From a checkpoint of a small mixture-of-experts model trained on Wikipedia: 96 squared ReLU neurons an expert, 629M tokens.
Below are experts of layer 5 (counted from 0) of a mixture-of-experts language model. Rows are named router (the router's row for the expert), up (a neuron's input weights, with its number), down (a neuron's output weights, with its number) and show model dimensions 0-255. Each number is 50 + 15 x the weight over its row's rms, rounded and kept within 0 to 99.
Before each expert's rows: a language model's description of what the expert responds to. This comes from a sample of Wikipedia text that the model never trained on.

# expert 61
It responds to: Mid-word pieces and abbreviations, such as Ct in legal citations, MPC in minor planet tables, and fragments like ic, ul, Catal.
router:43 43 46 37 61 67 78 49 68 69 73 86 42 30 35 66 91 79 74 63 39 69 41 43 64 59 72 70 65 66 54 72 69 64 30 33 58 42 41 79 69 51 66 26 32 50 48 72 48 61 52 41 52 56 63 40 51 48 50 49 36 33 41 56 64 42 49 83 59 53 56 32 51 76 28 40 42 54 36 77 45 27 52 76 49 99 67 62 70 36 68 41 35 64 42 65 59 60 51 66 49 35 50 70 46 59 20 64 33 55 37 56 58 32 27 37 48 42 58 59 49 44 42 43 51 31 30 26 54 31 26 44 55 45 41 52 53 27 85 71 62 29 56 53 23 58 64 57 36 74 63 68 39 60 78 35 33 44 32 41 54 48 70 30 58 48 64 43 39 60 73 72 49 42 28 54 44 67 49 29 30 72 41 40 41 34 56 46 64 54 41 44 74 44 41 36 60 42 37 47 49 68 52 63 47 33 40 58 38 56 41 50 63 24 66 50 47 43 54 46 63 56 53 57 67 60 39 30 55 39 35 50 65 53 25 74 39 42 55 41 18 37 52 40 54 46 93 31 30 40 55 43 42 60 47 53
up2:58 44 54 44 53 49 64 19 49 84 45 67 64 65 61 89 52 27 71 76 49 37 59 52 42 45 43 59 73 15 63 10 65 65 47 69 46 54 59 33 63 56 70 51 49 63 47 49 32 73 56 54 65 51 66 45 86 40 46 57 42 47 43 44 50 32 50 35 72 63 50 59 69 61 39 32 45 50 59 51 60 15 22 49 29 43 37 32 75 71 29 65 52 56 42 79 52 72 42 67 54 44 80 51 59 79 49 71 62 31 43 26 49 72 61 39 44 39 34 56 34 51 49 16 42 51 20 81 50 22 63 43 54 36 44 32 38 64 43 49 72 46 47 56 67 41 65 58 72 30 59 51 56 54 53 64 42 38 14 58 52 76 68 49 50 72 68 55 74 73 44 69 41 51 51 55 54 65 67 61 48 66 49 64 65 36 44 58 25 54 52 27 53 67 58 39 61 83 53 58 64 63 49 43 33 24 32 43 32 88 44 52 38 52 45 42 39 10 62 61 51 46 55 69 61 53 57 47 67 45 51 82 46 28 53 44 56 56 68 60 30 50 51 24 51 33 64 64 50 67 65 62 42 47 49 44
down2:39 50 39 76 49 55 29 40 19 58 68 42 61 15 53 32 35 68 37 53 25 50 39 44 70 45 59 60 62 83 48 60 34 21 61 38 56 36 58 46 43 68 48 41 63 47 50 64 22 47 64 56 35 30 24 46 55 74 21 42 53 42 47 70 36 60 58 56 35 30 84 33 42 54 63 77 45 35 42 51 49 63 80 50 74 56 47 32 20 49 59 33 52 92 47 38 32 46 49 72 56 48 23 47 17 33 38 58 27 50 54 84 41 68 66 39 45 73 51 49 61 59 62 61 43 40 60 50 34 59 43 48 42 62 60 45 70 34 86 49 53 53 60 24 59 62 60 66 40 67 47 43 31 41 41 48 67 68 55 67 62 38 51 56 60 34 44 79 50 44 57 43 65 30 41 75 39 60 59 68 38 54 46 01 25 53 50 66 43 48 48 51 57 48 42 47 35 64 37 43 42 67 74 39 44 20 35 53 53 35 25 49 51 17 74 48 74 72 27 28 75 68 62 66 25 38 46 69 35 28 47 27 43 52 43 41 49 52 56 52 44 33 43 72 43 44 43 35 71 43 32 43 47 64 56 49
up3:61 56 45 80 43 21 21 42 76 78 55 62 40 39 16 66 72 20 47 53 35 47 55 17 54 31 53 37 40 54 79 45 43 64 50 57 38 54 71 70 71 33 48 27 23 52 51 60 39 71 80 43 37 60 83 23 30 57 48 47 55 36 73 45 64 43 48 67 80 41 52 53 40 36 36 33 53 44 48 20 48 34 39 61 38 63 50 63 46 72 69 56 56 43 32 65 39 47 17 44 67 39 31 39 48 73 46 29 46 41 41 32 25 48 53 54 55 68 30 41 52 34 33 57 41 64 31 41 21 56 38 61 40 68 58 32 59 53 68 51 63 29 47 50 70 33 37 62 69 80 67 59 51 72 60 39 64 52 16 27 45 67 57 40 86 86 58 36 35 38 35 52 54 36 59 73 53 52 52 65 33 59 43 76 34 59 30 27 62 42 70 34 77 43 45 49 61 53 69 52 49 64 54 54 52 21 61 37 61 53 75 63 67 53 83 30 53 50 45 52 52 51 49 48 51 59 49 51 63 22 54 41 61 44 36 32 45 34 40 48 37 40 59 39 58 43 25 43 42 26 70 40 53 55 64 37
down3:37 37 50 75 29 55 75 62 13 30 37 41 66 38 72 58 30 35 21 52 67 62 42 46 52 27 48 86 54 57 34 57 59 39 57 43 66 55 27 37 43 59 38 99 42 60 40 62 59 56 40 64 46 51 37 54 41 28 32 54 40 46 69 42 31 61 54 42 38 67 59 44 66 71 45 52 37 67 41 70 59 80 43 71 32 61 43 51 44 51 25 66 55 55 74 54 62 75 60 64 58 22 57 37 56 36 51 66 58 46 43 70 51 58 55 69 23 67 59 42 48 39 41 44 52 28 56 64 56 55 40 54 75 48 40 50 64 69 51 52 41 46 48 29 24 62 67 51 42 45 41 48 51 49 32 66 81 58 59 87 58 08 55 58 36 23 41 37 46 52 25 26 39 44 40 32 45 80 83 70 48 47 44 50 44 64 63 72 58 64 46 53 27 49 53 63 73 47 68 40 37 51 25 44 43 75 58 44 26 56 49 26 58 53 53 33 55 90 37 55 60 24 48 60 47 33 62 39 47 65 51 58 37 39 70 68 45 68 46 44 41 24 45 30 56 53 55 67 54 47 29 55 25 58 40 17
up4:52 39 65 47 40 58 47 28 71 54 34 57 47 44 42 72 58 55 76 34 68 24 72 23 40 60 52 45 75 25 50 57 48 61 45 49 29 71 32 49 53 67 44 65 53 32 34 27 67 37 57 52 64 55 52 51 55 59 78 41 30 72 31 61 54 22 90 62 37 63 30 32 36 60 71 33 85 27 56 41 52 33 64 62 62 37 45 58 58 60 47 48 60 63 46 72 28 28 43 14 39 54 15 47 47 76 50 32 45 54 56 64 40 63 75 58 77 47 39 57 31 35 31 33 40 31 57 44 66 57 52 43 40 40 62 34 18 55 42 34 47 73 30 65 24 52 35 59 67 39 34 53 39 53 64 59 37 47 47 43 68 67 56 54 39 50 51 51 66 20 36 59 74 56 49 47 35 33 31 32 30 53 79 39 17 37 63 30 46 49 36 59 56 24 49 49 60 45 50 27 45 47 55 59 52 45 44 57 60 75 22 46 35 56 69 65 55 22 46 51 63 59 45 81 60 65 51 44 60 30 17 63 54 75 24 49 59 44 32 61 60 54 19 33 35 52 69 77 63 31 57 55 32 37 56 42
down4:67 68 30 51 33 00 65 52 54 58 52 59 36 51 47 50 42 45 32 68 59 52 32 25 68 51 64 46 29 79 61 39 70 26 83 52 34 53 46 52 48 68 55 53 36 24 53 33 41 68 65 47 47 48 58 51 55 36 55 69 55 64 65 60 45 56 16 47 60 55 51 88 39 41 75 45 47 76 62 53 70 66 56 36 32 43 58 41 42 35 58 34 20 99 68 22 42 65 52 22 57 59 52 50 27 42 55 49 41 35 75 51 43 35 53 57 49 44 20 54 62 49 51 76 70 40 59 55 46 21 44 32 46 53 59 58 30 45 43 51 80 29 44 56 67 44 54 43 28 53 48 17 45 62 37 56 64 55 50 35 62 44 69 66 52 46 37 41 66 57 61 65 68 71 69 67 35 33 73 54 50 47 34 43 53 58 50 41 38 41 55 29 51 45 27 63 53 71 35 44 53 45 32 23 75 59 65 35 61 47 50 48 60 72 47 42 70 63 31 58 44 31 72 26 20 42 79 64 39 22 53 40 32 57 55 39 49 69 54 58 27 48 87 39 36 58 39 20 62 59 55 76 62 58 69 60
up5:43 81 71 40 34 56 70 54 63 64 66 52 29 16 62 56 27 23 46 50 31 55 36 27 34 33 47 45 47 73 52 40 67 56 45 59 47 61 38 42 04 55 46 36 32 50 32 54 50 47 58 61 62 58 46 32 36 47 40 51 77 32 46 36 63 73 45 56 55 54 50 44 25 44 38 75 45 63 46 53 49 57 57 52 49 36 57 53 25 56 59 27 41 41 70 70 56 42 29 72 45 26 43 48 36 55 42 63 59 40 45 55 40 55 32 73 56 80 66 56 77 81 42 58 67 37 17 41 47 61 28 34 71 13 37 41 60 34 54 52 62 20 62 49 75 28 61 41 50 52 61 40 50 62 67 55 65 42 34 37 59 32 23 45 41 73 43 63 57 18 54 50 30 63 39 56 48 38 76 82 24 65 34 65 45 44 44 41 51 27 20 22 81 49 33 40 45 62 48 47 61 78 54 48 53 43 52 54 34 44 58 49 48 46 70 29 79 57 40 59 35 27 63 29 54 38 41 50 50 39 27 64 55 57 51 63 50 27 31 47 44 46 50 40 72 35 65 57 51 57 32 20 16 65 52 83
down5:64 47 51 46 39 54 40 75 31 43 71 55 50 51 55 59 61 48 85 59 50 54 44 55 55 46 51 55 67 16 35 86 52 45 57 48 56 74 67 41 39 55 50 92 06 70 40 43 54 45 30 24 44 58 75 60 03 50 61 48 47 65 51 56 45 38 30 51 20 79 76 38 55 66 34 47 10 54 53 52 51 42 55 76 44 85 28 43 51 63 67 30 44 29 21 72 45 58 75 49 48 57 52 54 48 57 52 45 48 56 63 74 60 53 67 65 41 38 36 61 61 23 68 62 54 63 35 70 54 40 60 58 61 55 62 49 79 58 66 34 38 36 48 62 66 39 72 53 57 54 47 48 35 59 32 10 51 45 74 49 58 64 31 58 68 34 35 69 51 38 32 56 65 44 46 26 61 47 64 46 80 35 63 52 54 32 53 54 37 74 74 60 20 41 76 46 50 59 49 65 46 45 56 40 59 51 58 67 40 55 28 31 42 45 50 40 40 25 65 61 30 62 31 74 48 51 55 56 55 31 68 44 35 54 33 31 28 38 45 53 63 49 63 47 27 67 31 59 57 33 32 79 46 44 29 34
up6:46 51 51 45 57 29 36 50 40 90 77 75 34 57 38 76 58 45 54 83 59 53 36 44 49 47 53 47 67 59 17 69 38 53 27 44 29 47 41 54 88 57 18 45 52 52 38 44 44 61 52 46 54 67 36 49 52 67 51 47 63 63 53 62 50 36 52 51 35 57 57 48 47 52 27 58 19 69 71 45 57 52 55 70 72 54 37 37 72 88 29 75 32 66 67 78 35 40 71 41 31 47 58 37 56 59 38 42 41 28 64 72 09 44 11 47 57 52 60 68 47 35 25 28 59 57 36 47 72 79 42 41 66 71 60 75 31 55 48 68 46 37 41 70 32 35 68 44 61 78 33 62 54 49 57 50 38 50 28 49 65 51 34 42 19 34 43 40 50 34 68 52 49 51 28 43 73 40 29 77 47 55 55 51 33 32 34 60 49 55 47 27 68 51 57 61 64 71 64 63 50 37 83 54 62 44 32 44 68 47 52 73 54 50 53 89 27 47 58 43 64 39 48 63 63 36 51 52 50 70 34 51 60 38 37 38 34 44 61 41 66 63 65 62 47 41 35 59 34 18 80 59 29 44 43 57
down6:32 57 37 55 74 59 27 48 38 46 51 53 47 54 54 39 43 38 18 26 45 63 72 65 48 39 69 74 39 72 86 35 50 46 73 99 87 73 58 55 71 47 50 36 49 39 61 55 46 47 45 86 30 45 48 41 47 59 61 57 34 37 52 44 36 41 71 43 55 53 57 42 43 34 71 56 58 34 49 48 37 41 49 72 63 70 54 33 28 38 43 56 30 38 50 15 60 43 36 71 73 53 36 20 41 39 59 58 11 37 42 14 71 43 51 47 35 40 57 39 63 41 74 31 50 63 36 65 57 46 15 54 30 30 50 40 57 39 66 53 56 65 68 52 52 71 73 48 58 24 50 54 50 47 43 76 47 44 24 62 38 31 26 80 55 35 47 24 33 74 35 37 56 46 57 42 65 43 67 44 63 39 38 72 65 72 53 56 54 56 34 63 16 57 76 35 32 45 26 50 41 53 40 18 48 41 68 52 80 67 33 44 29 29 55 35 53 36 78 45 49 59 56 48 50 66 32 32 43 57 54 45 63 56 68 37 46 60 37 60 30 47 37 35 48 45 46 42 51 72 73 51 59 43 61 48
up7:66 30 53 54 45 60 67 55 55 43 66 49 52 24 52 56 41 40 52 53 75 65 68 29 67 32 24 36 64 85 63 37 31 61 71 47 43 26 55 39 55 60 51 38 31 56 49 81 50 85 51 51 63 38 36 48 53 18 23 46 46 29 77 35 69 72 36 58 57 48 72 48 32 50 53 64 28 53 62 23 45 38 37 59 45 67 52 40 42 53 43 47 49 31 63 35 40 65 48 47 76 66 65 71 30 37 44 50 20 44 61 58 32 43 55 30 69 41 65 26 35 47 56 67 59 51 49 44 36 59 32 48 52 42 67 47 47 54 62 44 46 71 53 44 67 60 59 47 49 56 70 67 52 62 84 26 70 45 46 27 43 34 44 25 42 61 63 42 50 37 57 54 81 61 68 53 69 53 94 71 48 57 36 45 42 90 32 47 59 59 64 59 37 44 47 70 37 43 45 21 55 70 48 57 37 50 39 47 59 78 66 83 32 22 68 21 46 68 33 43 48 26 18 47 48 50 37 47 49 54 57 21 81 83 45 52 62 42 39 26 63 51 50 72 57 55 71 45 40 61 42 63 39 84 54 57
down7:16 59 49 45 70 39 69 70 32 53 40 51 35 57 35 35 27 61 52 47 57 39 62 56 27 44 62 36 61 00 52 65 55 71 54 61 93 70 38 51 43 48 38 48 53 40 31 54 25 02 57 46 52 52 47 38 37 47 59 37 49 68 56 55 24 50 63 60 47 31 57 84 68 44 42 38 71 76 39 56 59 38 45 53 45 30 27 72 69 76 51 72 63 56 41 39 40 38 60 39 78 49 71 60 46 66 19 51 70 45 47 57 69 67 53 67 43 46 52 67 60 48 40 47 12 52 45 57 43 44 70 12 54 79 50 50 63 56 31 28 44 70 49 48 45 33 26 33 64 28 75 41 64 23 41 70 42 48 53 65 26 73 64 55 53 63 59 28 50 27 39 54 43 61 38 44 52 66 40 36 50 59 47 75 65 76 72 60 32 48 47 52 58 42 57 53 18 40 40 33 30 72 59 37 72 58 43 43 57 64 41 53 58 42 45 26 31 39 61 66 54 36 23 27 59 59 24 77 48 57 18 53 36 51 62 45 35 53 61 57 68 46 46 64 63 48 37 39 38 50 55 50 50 70 62 62